Weights of a small mixture-of-experts language model, trained from scratch on English Wikipedia: 2 picks a token.
Below are experts of layer 9 (counted from 0) of a mixture-of-experts language model. Rows are named down (a neuron's output weights, with its number) and show model dimensions 192-255. Each number is 500 + 25 x the weight over its row's rms, rounded and kept within 0 to 999. Numbers have three digits each.
Before each expert's rows: a language model's description of what the expert responds to; "comes before" lists some tokens at least twice as common just after its tokens as in all text. This comes from a sample of Wikipedia text that the model never trained on. Tokens count by the router's weight.

# expert 3
What it handles: Number pieces inside tables, especially year endings after a leading 2 (016, 013), scores, dates and percentages.
comes before: " | ", " |", "–", ")", ".", ", "
down0:464470507519492513480483509453474498520480495479505431501498504469514503513524503514544473486488490504520494499488488497517491478476514501502501530486499511506503503488474494506497490476533491
down1:486550520497529485495504524538463483526513490504530472477515468536469511486511462489526481505532479500530493496493527480521505506479525491483476474483528500495520509525501500510510494475508480
down2:484510482491522508475498474561520500503457499473553482526502505501513514500497508500477529504507526535505442527511482478551501502468503523476525495520511479495493522531485525520505478492483466
down3:518506515496508503511480515512506519517517523500474520495438500511499472518449551504519525479466466497516465510514510556451498482523508500513509500525498533455501511508469554503488484497492480
down4:504475483491525497493536492511482482461563495528539527513495538488477528530468502510457552516525482537514467497499467508471511465487511506508487475461520492516502485480474501514519464509494495
down5:503467471466497481517512532482525538521532501494481499507495515522515511529488504496475489519497532498464481503484492486530499529474558499510528500513500515503488484461497550440477506495500570
down6:514506477509475545512545472508505490488491507527491490533507525508490498490561500497527506519486486503500488488520488505504506466461461491484535465508501529492439490483517492460535477485429504
down7:515471525511531466465498540497488493510479511508522510479576523456509484468492488497429475521522541491477455496539483449528485458466524508493512492514559521496467480491537478514514456498480532
down8:527523458486534488526487508508485513481492491486515520494528473469519527561508523558492489480520506520527534480466472532452546494494463464465507473490525524466526499515489517509494493500501456
down9:484516523453537536497466522515504497481472454489545494489540490508475482530525495536519469523499541499480548496510509486483482515506464525482479470518513482488512491494505506500503537521487472
down10:519505450528477490447535478539515477476495507484478473489498522486502489478485448461452518525516545514524524507535502479521540501527524459493534477542530481511534529485489488453552503475515507
down11:492520487528497532465498486462496520472458525478546482520493477466503507526475468512446522491545480448531470529460464483513502469462512474486525514484520507488485498476513508502517439533460491
down12:455480464528539532503541524519475455477492482510479510522521501471503509521507460446501521575524525517508531506536508528509508496477515483536486486520483496501491452513487490513495495504533507
down13:441441514515536536481495517462521540507528486498505506525501486482547496492499474518467504504463502488516472489488501487420454540489513492489508531513512467510489479514544523518499473520507535
down14:522484484494504511545492473512477541474527541525499468523484479539471516448499495485456526494486489518500489472494494483493550500491473486457484506520513547501471481523510509464535496496519450
down15:477548496458449492454502462489552513485489498520510542512513523478492499490487499498546462502479465486497482459471526478513536489486503456510525512534484499495507507447517495531517487505498536
down16:487505493521504467487497499509495504519527483543489508524504475455512505509559512524512504492495514491512544536543515499483496503503514496515517496478474452506487485491525489473493513536447481
down17:493499493532530451442471474506479488457484504475476520463489534525524523532511536505468485544522487514505513482517468485491517510495518501462507486506488462496530527501506505495481504550524494
down18:521466532551466564493510503515530501490474478508529474460507546541525486477463495569496493470492505483507465498476488479479479464411511525524500516515502482521504540500478508511479509495517501
down19:522518533491452507513506468510524455545457484497469536437503496484502483521523500494506529528493526483458491489481488525491509526473525453488505468500483457495489518494515528522501561493504494
down20:467522469475539446494494542514537526487493565480517481491487453477495495566494532509520522483520474473472512460481469444525504518490519477491531506558528533530456507456483485541492505542513475
down21:513560513493502502495478525449534538502486539498480490490558501487555470486471485459482506495496480526518536484505510491486533571543531470492486490502530489495487516554481467530438498498503507
down22:469507543469535513532500489491496518530514539488507517542492467475530473480497454526472519471503468477534514438513503536484482518491502481500523496465515503485488504469553515540510477484503490
down23:487509488479504498551494468481531535477483507540477474488486516516482540489491532491509512452515478479474469500494456469485500492479509500520522486482509509561487472545480530508492479521473512
down24:524465481499472482527478500484486514478473510522508479496495502463479502496489497503529485482475474494513520544525548495538520506474486485485504488489545562498473505516522510541513474521511473
down25:474498501497490498497502520503461522486492512509495528510502491497485494528462481521498473481505496479466534492505482455480470495506485521438533478492556546429486523496517544472530527485486529
down26:502465517516506481482491527480495502487513473512480472509507519544509515482459514502520530547540470468536466513466552439515469519512468522520514536484556502516538490515483534455511511554505475
down27:497526453527508478522528504482529514476511507502483510464503538501506533483475518512536506498487446503486502528509541481534539503579515495503494527481475529504517506477487520517516494543531491
down28:490524513504470512499497478514498505466502497485483478528507497535470511532510530500504480519494479544502471506443478517520472468533498487452478465507513469516532483498480495514503500491526502
down29:492507489534469506481518497448515531507462482507512465497500494453524509500518470493516525438532493488482502539508532493458472513525477524453545482526523489461497475447507494511523500489485491
down30:485504478504547469516534457529491514467502520522525507533482464490502492504490440491484529511509498516510509476480505503520502455472542504503481521508460528491481507516529500498514494461520527
down31:536561512501548482504479507509466517505486492494511503479457508496501499486541542472496497509509473528505491485502483486492491488485505547466480459478464476500463496540488511494507519523501511
down32:478466505487503503528543533521470536518466472526544489517507490504510485467510494481534481456522497468523512531469523505539504519534499518475513555474533534462497468470516526456478540514506474
down33:513479529486508503485518500501468513485502501463532498470504530499504501522514528479485475484515488533515528515498493500484468524506471493494469504499509510498497515488493509492480524459507504
down34:518489503491483524464500488482477518491484561513554533508528489530533509479513475476476481479478502514479505521520462499509472482539494460489495505484503526486475533475488504480522491533484500
down35:491454486529504462519470472481448498523492469480497523495513492557487485490491505493497484528487496516502484507494452541492487529537498565464508485453481466458520527516499484521489518512532500
down36:496500516560454529516485476506501489569517460504475512464476509488542503531497535473497538547472489518460480475495517555489524481486473479474513520491455461528498506505492450508469474517478508
down37:483544506482469479508526492507546539503519490552537519501457501444551520489538463509511543516520487485462475479510533533467452508534448492471515541486499503510449457490484527475468470501457506
down38:503532521470474516494528503491514463509486532502520465466495454495469508515488517467523524478557508501500490490556525473500503511483517475495544459498495495487503504462498484488478503442522521
down39:505509517515522514475492492497498500494512514457511485502515485494492515510501546488496485482485484524512461520533467495504498487515518469541482517504501491471467511453494509493531516469494494
down40:500521494520521492462488468516550516525488484515501490475538489517509501548504512487510526459483475516472475471569509505499517532493478468488489499583502548539493475461478449503501503532467513
down41:460481492520501499510555535600453479493505539491502496475516485487489462497504515470482442464511476493452467460517483524503503485490463531473505487451534495477557550497542489515471488529483525
down42:556504495568468443473494490501499455540481478454511472512551509482545495451528531512493460541512460479511515511530485483495518477499508525519496476502485509503478505490527523512492554455512464
down43:512509497474523553511499440535507493466516527494499578463479507475476508480530473472464519541492514523459530512508483505582496485486516462495485472489503510508480480516534537501511517470495507
down44:539505514513485517442486486473516479521496526467509491487517506531492486473534494541497476478504544510519468472488497538517512513535501520525532489498534513518525500491533496486488498514498541
down45:484521494488509507503484507509524500498519485472486452481530471543501518495464521496485498483496498498517497459496514507513501536503518495506462511533499533526482465512517534496546474512473452
down46:528515441518522486495503509511491500518530472511487485470519482533549480501476551529508506566511492524520527473492518492544476511480539524544491510505525532519505482500483531476442541494509515
down47:480507443467530494457516520514526475497519528488507515508485529495508491503491472506469488530454524493467489490473475477476556500553509548470465519533504512487487491464465462468529539452510499
down48:471496498510503480528493486497471503475495480519467474507507482477475528533527511493511482493508507534506538481475506503462496491440490440466493516484527496469475457511505526505503505477535522
down49:496471482483501439546510522494473501492530510516464488485511483487465525530535506480493505504525499494475444486522495534492490507530529510484517511518560520450485495495543470486480488510491491
down50:506504502500495502481483485485453485536506499522495466498515501524523477546511499521530451487496527493507494483481492474530520475540532477523501493483531449530493498515499518514495510486568510
down51:511484465485508489504504496470513477478477480528525496493504493512505441511518451502488507510528523512530454542484523477498470467517500534515453511531476512523511528477548469452511492541527481
down52:499503534493491534491529498529475503494495505459499471522488479510525500495482503501460465517494512491486511500518503471514518517509485517456501449510424491490473536525492462506489508466512472
down53:516467488482491473526476560499484506494468459495507471529496520525494471551507491487532527495497488506462524480472487482479541489510487523492505481484474443532526515469541547491528511541524492
down54:497515482493513458468528499487513467519478483535510503521481490524505506497469540518523524470506529507498496536510543506525493498501511478463479502489476532533473472520511489492503477537520476
down55:542512511482499503485499493523503513524488495514528499521486525508487479541483455517525492458508486531521494497469552530521490456457514498490497511513520539502482507498540477454485528482439494
down56:500472534432518481558530490492499501516498452490485547449529486480514487481471506521507498471487535458537489488471493490490504494548526471505525544468503508505513515485497527469480540538495481
down57:486536527518512523460484499509494485538464496507469513526504514485494484464505499502507508505532512498477483484513516509531481519498483450505495518486497493515492493500458508512540513493486522
down58:546509477509466504469488485461537526498479529508504473463522467529538518464470506470472498468527527474544529523494529497547501482478513496479491480505525505512489485459511524467494495511488496
down59:528508519498516490531491481515474510484491492504499476470500480523516499484479523508527517550466500457503525514533516460499469496495479487491554457506476536507513517472489540529491520509489491
down60:469500488500502530496521497477515518509496482490490494450512498496520546450522485524477468505476512495515504503510481510485487514493510477468455479485482480544536499531501488518515529480492534
down61:471477473496539533495477516500526479469552461522505493514466517497478510460483509496542481491445485491536491479526487511506488472438516474520496513539475484475473529475513483446509538472506526
down62:481486506469489476483504466520506452482466482511518501548496530482436510504486495551542490517437510507494472535495521449490517519536505535491504515498523476516536522502472535533530510502469477
down63:417494483509517496501525448516497528473498506486493491521504509516435497477533506486496466509527484507501486501531503527514510450494451489533507468470554438501487515503531494466484463550469517
down64:491520522496529458481492514495516478469475472490517529495494469557506515501509463502495503482507505523511469540516440485488472511531523504486506527561475503528490492487522527501491519472499489
down65:482508456527496487482478497553480477471497524464497514522470499504517534496516540487483521497525502495490520517504471505489468513493524529527465469527485492501493513461465528473487461518468483

# expert 1
What it handles: Pipe separators and closing parentheses ending cells in sports, election and roster tables, plus name-ending pieces like ia, ville, ford.
comes before: "\n", " (", " |", " F", " B", "'s"
down0:502454533495505464518461545523493512507492480529498491528456482496483466478492526503512504464515507509496516495474516496516499474547524517530496506502512482533530540490480489531539512485478502
down1:483508507566521475512492495538488493537521518522506487480496488478508477521519487514539513527521516549524486495520480509495495503524533481490465491497470506526494527499557513518515508530503441
down2:506537482528537515497492490534490482481472481508505510464491480482505533523479499520461474529529468461469525499492490498508503489524466509490471518522514511500514508446477537487520520559448503
down3:502485489504486497517489506485517461510513481447503512526511482544536513534510522470491512469527523453506483489498515488503520519491468469476513553516507508490451466514533480479452511475505514
down4:525527526496507527494494499527512492528556522534471491484497476515518508497499504485491480487531502476490466457467474502439485498458498549490495502485474488501485545493499505504517460472534526
down5:514488484494575481509477484482524530504534487509531516504479489489479523529514490537531529490512520544476486554506461511488513552493468501465493495465503542494487495529523492475518504531550505
down6:504513552505506496514513502453458493508478471514520495451462496528538522465504536496480552517539518544493522511506502505552502491477512546480503495474451489482483480445497500490486477492480488
down7:475526476552539506498477469494515494491491503468520500460464447493455531449529470542487496477477534483513464477493486505498487504540534511538455496456525505506509449507517491508497467515486465
down8:484502522522464450506527450541518469497494519511473473469500503482492477517498502521517502567481501489552494472476498527451533518515506495490480505492483476475482520497537493503493500460498475
down9:542502495483512534503488497531482492469509530493499493552494482497521506486502506477418516482535529470535436470450519500501547516494503525487506510495514491496479504503534506525510513498539500
down10:509469500505482450479511492524494479495528490480487499494479481526448505512485494485488493532525510502518536537488543496521484481525493490520481526493514502532497465500502487493493453532475497
down11:516513511514503536537494532499526514556534507523528491496522500510484524526545500500501537488495451514501487535511457475524553498483511523519501472467507485533494516486534518487514497490496546
down12:474495487487511510531509525500528487524513483475470511499489499506507544530529503524527499471517504527528458509485528473486535464488488493458485496522526522513519506492508498503486476478514489
down13:488538508504487484501480505488517500487530516482417512472534513493475511554504509514457509544547515528494511480456512478494491508505471501486470527498503516523524534456506527511509471503486546
down14:517455524505452476490508524493509534517523523526475508579458540513498508511495460480524488581531487495476501486474511520502509462487462505475531532478501479446503483516479473484478515503523507
down15:540472520504476528490514505501474495492505506520510549489465482507474503526472535507501499527511492473516478533533505479506516536525522506517518499508517528473474476511465487444499510478491478
down16:513520514518500495529508493549537508459491505460492519478551464496488508492498482484467495501499498494523477497482481505493497507504537477515487506566480515500461514518484493526525453527473548
down17:516501513480512504467513476513513472494510460462506470524531484479522490532525487516492509477510562443483489487461511500461513536532518492510493541518489434468491513504462452506518481475497510
down18:492499506501481529466458508483466489500522501455507516519506506510526511544524474515508516471535504491541516495495559454527494497476500509475499453494506491533456530513507463461486504494480485
down19:466484531481500527530501467512477510528496497469494482491536464546510473504469542538478474480470527486503489506450495473530524535537531479534520538504519525489492564497463512526501522514458519
down20:532518550485502505498499480525476545461496516494488467442486476500509492488499496506482522506529480490510478488483497496470492533539531438529496510505492495498509501527519514496490523512509468
down21:469521514483437507510482495547509492493525503464527493478489479443474500499516529479439485508546508530497499506452459468490515454507533497504503538504476518476520520478505489510485567501550497
down22:514502506494517520522508515495502463487517484524525491438485484480510481440495485497491473550532480460522494479527514484478499494501540474501493494494497519492497508438500483508510477507508497
down23:544460508543481464545511476539485474478488564489467503537496502494514506546470487521505500489492513511547468541527494518517490500483467495459453449477493466443512475521503500516489504505504502
down24:522523488448555504489499510466563521507537521533531454477536518516444485455533500530511477460488491493531484509507536512477551468468499502466524505485479545503523521494501500495545530503478504
down25:503542489479473500529548461499505501528523519528534508505506473539472510474493543521467501460515468492478470456493501502481492507506502511493481502514516486543498502474509502482495490468523487
down26:532465488485464522511462537539540476479474524495514507514487473488491499506521497491484495479456481501523465490517484511558524476529450496538536493474521478498518481521491528535515471469510502
down27:495501493479527528484509504443465493497482533513512486487525482483474492514498492511467516504522503511459504462458518523478530494529502449467473532463489479497516500509517507436489555518503463
down28:528506462470478487465532531520449495548514523451495470487519511491501507477486533482551529464418509502525496510512489483453478505522499490524479527506523479512500526526478458542475474510547510
down29:461516526521493491484506505509462462522485460480512533505468498463532488529514511523494501533513528554516538529476471509466473512508504517498465519527509467491497501448509489483544467466517540
down30:486499492537497502488520500497553507478521495525540530479528453481498501465517512501504528487516545521466530540453517497520511552504503499497508488490492505521471471515488478507470507485488497
down31:496465452490538537480488551503462485466455524526479487486478501525512506517482527457518487460480506449509496486486536524517487519493527501523509509473504550551487476449533462538470512540493565
down32:521486485560499447504507493515489465508536473484489491465472485513547494516488494478516536524466491511496477502491473479458448488491512446474470515519529495565501505503545490498486479526531516
down33:502475489512499531449464489489475467523485466481526504496514475488524473493530504480482548476496519499510475540480516511507488498515467484531492529462538481521512487536513520518505498489449508
down34:481480520463510530471516528466466539523461498540538490455511519464486500461540496505516477506477512492451505533517502506491528507515477467533483469510541521514503478497464480533535514544508530
down35:521488472543463490485493533474470527457487486529506523507509480496528466461515451500488510487566472450439522504525476497517492487475486499494492442543503505564480500505521525505467470478510460
down36:493474503521492505491483498487515488498482525531538500498515526480520546467483498483544509529503515515479504518479453491478492474507453502513493531513487513531502475487540495518521481477516495
down37:457475462532499468450494514441503481509493499505451504584534545491522465484506466524533485470502500480461470496530527505526473473534513539518501451505501490495449513475492505473480518499497514
down38:510529488518487464496494492510479547498500475462493519513563531488465527523456461530518479504492546489481496491492475497484482555494513580542480530503477510535482531510499522511502480516535523
down39:525465521524498552465486493478509536482476497507447500505521518525473523503480483512502469493470523531508521485536500499462470523510539501524468513490484535502505489481487490487510469527467494
down40:470477526480497485518484486467501506463483529533494487483481439497492481528499478487503483491484474501472447500516491491507522464497504499479485495525515432519491452460493517540491498462463460
down41:530519499487475501518518512501516488462484494513442469550475554459506512527486510506510422522521507480493556494518462526485497510480541488493539533538477509492511483514480464531445524504502523
down42:504493516444477446515500502508472540457495536506533449495511450523468529471493472457491504515501533510502519537527490521519493498501515501509487530454506500485524477521493511512487553512486515
down43:489512514495502506494506529525499482500488480493553474499505509507540529525530499484501523466517478525494492531480492522466482489474503504512510508472475485485500502460495491557483475502545462
down44:476507552511521472510469506484495463526510517508498499492543492515460490514472502513493446522500502503515502484511497506459501499471493513518511496466486497466504527485454469535470504514471473
down45:534524494508501485529474482502525523533513492568486509533498463440488507485510446507479511481507478497504554516449505484491530510483508563517477462544538511516505467512508544503515493452537537
down46:516505487517485529507538457512514530518477483483491482477484456519485460448472471526494500503470501460477489540534469494532495492509516523527481503533518494518510514515481525457499462501538452
down47:507475483485532508525571513491476506496515500497487471494480530533493478529482526509494550553486454545513469481511492498529528514516493508508496539517484484521513479488524475523482494500458507
down48:519507462466525493459493485469525514507465504483516450481498482524476474503524455472517512508521528482476481548484490475520479529569518511502480535486451456508489519490477469475510458502473503
down49:477458518496543487504521497487504510521523490490469574474499501539523442507497463520516447509507480507442480492453491537506477520500480495461497511490508458483488506494560500469472513470476483
down50:485495530484481485534492504519548500478536471494547480515491491520458502494492490524460502510522489487531485477484548511470527493538519456491489469494510523445496494474511493498507498557460517
down51:451493510489503453478515505499480475448537530500492490550490519498504534482513478503499515477501507482482481470495505542526495452487455471502450515534466458480487500494477493476476538508514491
down52:479539470489507466518531519471528491527543480508505521479492499454492544514448455464521469533472528516478455524566474537478484479477498476484471510494539478503489485488548498480493534521484518
down53:508521502468505486482474499523503518481497516510493516462496460495499434475463488523523473533481509491522467513428489494528497503470516540472512456496479491519538520484436489485516508515523536
down54:499518504547496550464501510474547512488491467512446489490462533503526461527547489511454527522483517507483465501516533486515465483482549509509520485528540517525493492497505541543539476513502494
down55:501503518491514472465505498498478528493498505527484494501486501516503492544481512574527516483477471513501542541477533491529489526424508513500508471456429542505514469482475504505513512499477481
down56:501514484520534518496513522494498505466532463523458499458512477476492510510474460500528506465524493486517486493539518506514496539466517500505553500496515514477512498489493504520517491529470490
down57:536505523507497484512499521544518456522461507461521483501501502451547522498533484489493515502516495491519502481503560513536503521536548478486523514502560478493512464514543510524507470497489519
down58:513475498511518561523483483521555504527469495483503514515486493495534525509538467486499469515466465499479500506458507522455490508523514517513519516522476512489513472499465546522520495462513528
down59:488476504524487559518514476527507505514504500468501505512519460466506522500518506505470480452516505490471508467485506509492502531541455512455463474497489529450482528534481514487489509502538541
down60:500487491464472555544508494485544488461469568483543516562520563540473499503495501483442506530460466496509475492466507476499496517461492537478511540504492472519495517555542504492466503486494509
down61:527527511484546476495494504465481507487494568504514505503512515497500552511484506447560510477518497485526520481483536496512493465516505496493513511512474508482466513485514514469508519524456511
down62:493499519517481518541519507492489482484501556484513507571499533501503480471506483497463500519518466496533480494502500460524496473501497491455491504464502461507477479473508512450490517521470476
down63:496517466492482545500467485528485493531525522499495494505484519494508542537524492464535498478540481500501477512503497434509466472496484466505475490528494501518455484507451496463552519493505525
down64:529528505520518508479530504518515500484485554490515547505452504505465508497494498507512512516505533508471444463491526483524509468489479526449488512531473545464489487514473503521514499524491506
down65:479498517527441509498521497536503457497498505487517513505505487489495552469514481532477491498474512496483485544470437471519517525536518510493478498507521494474542500476493509455536532528534471

# expert 14
What it handles: Final suffixes completing nouns and past verbs (recommendations, notes, advocated), plus whole content nouns and verbs like work, died, released, degree.
comes before: ".", " of", " in", " to", " of the", " and"
down0:510493482519540490530486510500482469519516485484486513499490519505483547530510526487484494483478480547515509478449464511538474468501508472491418518495482514490480539468479495491533430524541503
down1:534556522507503460528489527536465512504509501504473481478484516467487460483489457507504505498507517524515503496461466499496453506506482479513486493485532501496512467475433506494510525512485516
down2:467530462539489544443517520490527501520498463525465512532477472508515493484468489480503460498491487510498559480497480484489504525475542506515455482476465496494476513499523492506526465523524464
down3:487496464473462506500487501479488493502500473483532497561502522491511505518504481498497496453498499513522523552477529495530493466475474468474487473530550532518517500553565443490490474525467496
down4:524503491455476467523508506486485494506504500489526501505508485537501470537491479502504523480502483509528477520508541523510489490496468570475524562536469491529487483525468476525534499521524526
down5:518529499509522467529515494490523513483479529511523504513463477465468532495468503468463460521482477519485450456487442508493504498480518467477514525494467507467497449496466511496491520524532494
down6:489461494513539470556484539531530490528492527510488499533488487475475507476545498523483516465509514460499472502512499511525488452500498513484464506535488500470497501478540500465526476537482509
down7:459494496525472525473494516498476506501527506529468547493470498505504500524489485493526507491459507440503515486551469524502492512504550486502496490525472507505502523508497501532524544499496482
down8:500473509470504526514485508491511535529441487529494523453511501503486505532503536503476507514497485513447522497481516534517509494481478486497495462520466497500528508519535506482516551494522490
down9:474489469452497543510503493507499509504508503510499464511528511509531432481479464468520473458478539515444496509507511552504483480525514502583496512510543469522516490518526470474487509515512474
down10:520494506482482466543511488502495503479495445502513469557483435466512485499514501495505551493509536518520492537520480479498494495514523512537539469496500510529515490488562484504506526510503484
down11:551498518502469500516522526560520509532533536451484504541468475508522495548483476493491486460481522484495509468498503485520480523483442516512485514502483492479553515488504491503471524469493506
down12:556469520518466482483490508478479522483468522493495499541503511514457506481498495499504487489507470478524495485471501465513523558486502530496452503491513501475491481516524478551514547467516487
down13:534474534543498455518517492446512507499504523537486459496502498490470506481499497513488502546462469549465511534519472500520489479553470502502507453511502509493482537475470455503495486462464486
down14:469509530520501516506496453520478527451482470492469528481492485533521540488546511534501452514489496507497472477456534506521512523510490504469477463452503501471514512451467476465526525487489522
down15:508521519499513521462532430429525479527508488515488503515489508504492535548491475512540484476500505517497501518483517489494531521480533499490531481512503530526528499491551478456535535496480476
down16:500538505513525476556508483487461486489489522476488517506481503504482522491464505512475495554508511473495537486559496517495528516511469510491478517491498514513506504504502484468479478489516507
down17:490458516495468490496494469519521530506483510490500487482513468490485494482487444481491502518508470478521517517513553508491487480526527466483527502528463495501481473488533464498492491484521492
down18:522500478509464526525454481551520487543484485524500486495529504508501504495463517543525548466531489493471523531531515515536469438491483505512510529498502542498503486517496494477523482534505523
down19:491461465486510497512514493490497473471498474498479463516481546498450483480459491481488498509535517572533501522490497513543460487493496530490490444520565491494498468472499494501475428533525504
down20:543474494473509524529504524508477440533499490486495488527491503533552506525492499497481520481494488517496519490493550534516512497507494483482501514474534474511470469485477532533486487519474432
down21:467502500487472442519525506526492516497460519483593484518503486512498471520492476506507517481502501446509493500466469519475522511524472547492439502478532517486517492482482518498482484471505456
down22:520459488476560481513502490522518514520514501484491489527522499500489495442459504532519509527528510516483546528481541480520510474526545492488522478506468515503516522523513502527489480494443494
down23:513566448518517477495484546456485484504489525506473516503552505508500513484445493527509515467499499517524524529570504471492471530493505479530486530475502540470484529480487499476516464511503502
down24:504496453485493494511482524509498498520495497476549478477505516499480477500434513488521513515502483529488488543471464501515464457512502528503500504538527500505479510508486506508551464519504529
down25:509486489495490523531495494531496503449498523509493522430496506509509526549486478421526481482486511516461517458507530518446496500497504466488498505479503512512470505510504485472472508506513490
down26:502494488509474477488530533511507480436521542462539517486483492511462466514481499553511503471509463548557504526473481504491504501496467505492465500516484530510526503519480459486501523524487512
down27:526486470520477483490503515506510514527501498479530520515495495479525473482513492525534488496467510492498486526472501470475515512500492512493483462568492495494491502501513497527516471509501527
down28:482506478498548521467497508559527458490503477536488529485444515487466504547481503504492543517497508482495502467463497467538503504502559501532478481511532465504524515444512489538515535477537504
down29:531503491475522490473502540483521479499515517492479509529487480499496545536495510489525510493508492505512520511540539532466482506448486519550504474474508491446485499502512451536489510509518504
down30:502501488467531500521513480451477505500535485517492464545494505541495556503535469507429500470503547503492474482444486498468515533449513492505522464502550473508491485483491486491530489474497472
down31:506483503473517469551517489445461510551507517558498510490547467474542484466512505541460482544482529503524497490550477544493488504464465488489486491499538455525530500486496528456502495510486519
down32:473514522489477512514458469530491497472533551554520498509503529493491493486540490496476502498515510518525495497561508482509482490472514514486498516484515527509469510476510486528514527471537473
down33:506471513510528454493523517461497501514463514542521513490503481494509466501510531509476511475519500479484450526485484445510476498483520525485499465482530549516508504500476529441478531549509516
down34:478489500490482534532487485509510519469523494526533517521498488459498536453418476510506523530474471529533489478529508493483526500488477519483512527471478489502479523514523489510479473496486468
down35:519497498487498467514511445522464526513506500529518503487505513497535463519514502511473522551510551478471459483522463513537486512492521532504493498503528512526503545506520487489498502507464521
down36:490512507491524475496468473468505536519504520504452512527522466526500544494485487484500520482502483501502523469489499484541471489509477506512507532449501471470509462499490516484454510467500519
down37:501464509485455499479461522542509491508480537544513508484482471503450531455517475559503508470501541514452515509483519538444498475488492490478508541517527509459474478515470520533518440513515470
down38:483478465492483497519554458493546455507498511497529533494534521472475508490444447524458495518529520473502536476506474505517497514541493521509527475511534509524494523519527501489479527473491469
down39:485510526504510480457510503546507434449557508504504507493489456484477471506480517507532514493519491536487498529528481496515462486477508497512476543492467525497482497498513489487480504507472464
down40:503458519537469529542482521457526512501518519493474467533527503532519527525502486441496499435502472463493489488554535486489513515498480467508488529506501488490462496484505499494466496487493502
down41:518502503471491483486541467500509511474506538483503482520537504535509553527474497500503499481494499480520458492461485491482518556505479478571496501472526476503510494516467518498487500493543500
down42:517514483529497550525510488512446466521511502489477550476537492548521468503442475506454490503505548494469512427442474517516498525474520494521468476501506496531462488503534526440486533515536496
down43:545471488493546491488475479472487531472530495463470463503520533523499471493487489491485489476474461471517465492454534465477463497507514485459527464477491476522474466481543540541485496493551496
down44:524505517484487519498498514522504504491557542547526484522524506524504470476534497476486473484509451489493526472511502515479495503488554527514499526521519450555456495487478481515549498471471515
down45:521510531450471451459485474483479512454512521492531533489519513499524511479524490487506507484531492509467485470567454501477499540487510480528516526464522519531536508465488483528515559476515471
down46:478491487459470514514499511538492509512516546462506523537477496479516455521533487542564483509498481515504539502477553432457477477509491522527461468515514511530507531452498458510467495476475480
down47:475490493501507517479524483497522514527481495510522482507502525541511513492495492499523548496509536470515456470467520501547502506468505475503523554513530483463529507509536536518496496458531530
down48:477470463478494530517447518518506560523593514531480535517499526470486547546508486516529494459516475511503522532517500493530514504508467467542519467495546513506471525521503502563490485493514553
down49:499504522479494484481513504559494487491508490493504526524472483506539498511506483517479478483494497524523486507476470554495458519488500479494524508495509519487493471496468501497488553535577488
down50:505509542508516492465487487504534475519489460500520495488482479559485476486510529525511529521482521457430504491488474500541484489473503494470501487556506499486502500507513530518489463484503481
down51:466503488515487483521535505497530523483484468500516493481518483470489455491507474467497497510525508502503493546493530493490530485524512515534539537528541484512502470440486514491478524471519496
down52:477456502521509485500488495488508490505501508455465511558454467499505502542468494524505507506509527518454517489523530495504492495494525510494493507503459503511496583514477508522512517504525487
down53:540501487494525511408488483515532493503553505489505491491452504501509497499468510508491477486453518491479488531521466505518485490502472466495521489497509493486510478517532473508470429503514554
down54:470517456513528481514490501468487509524508502482508545515507486491515504504454506469448498456501511480550484522469499477548468499519539525527492516507495488495489485537525490485492512508477519
down55:497521477532529525500449510488490523518520463534504496513480440470510519473480447497512525471493537483524487537529507487461540460488481466470497513490478538515463515477481509482492458533488514
down56:491516524494496472535533485480506486475535546501472476488505461474461520480504494501512477540467516496515479458473489492535506507476462478503523545494480505473490508524513486481521505495522489
down57:471522509500435490496494463465546450455522508498488519538510494492476516475492505506494510493478492541520468509501487448496442461473519535520498469493491459507488513496510500502510509462482489
down58:478514501523520510496483440476490520489540500475516486508518501477517505489506508485525549530513467519477456502559478476573535516463521509473500511436516498546534523498527492505484535465527460
down59:465532510511500494526543500466549458481490481489511532520455485494504497496546476535518502453549501474472480543475498504483520454566490449501512497522479511481488489492442502500495508519483475
down60:465499465507514478540493519469479527497548522506457468552499494503501480545476495500526524465520480526526499535494487480521488487504501480506468461518471470453530465522499544488489496504492519
down61:512530510532488529496485508504531514490485509504522470497517490493534531543526452511526506519475510479519507514503501496504505473457480520530496510479481517562505511540516528510526485487480501
down62:509477517477508480474484471526469516544545504530441484506507495483508504499547523496439467487491486452516503503495493485495501496493509534506438460486508511462560461465534513519528460509467558
down63:462471520500471502468468470493514517471525509540519508521486476557521499504482483527490533486500502508497482493513474474477483525490545509477522520529461545474479489499532489518508465485510511
down64:511505571522506501520491464489531516501523460495530508546502467527502497508516471532499500499498499490468485483519500528519462502487488492518481512489472480493476518497502507474510487490500472
down65:495511432506497536454468513491526527543483475489468511507526512500536543480517511488521500469502497520482530476495476488508510493521514501474480490518500466488514510531480498494490515472517547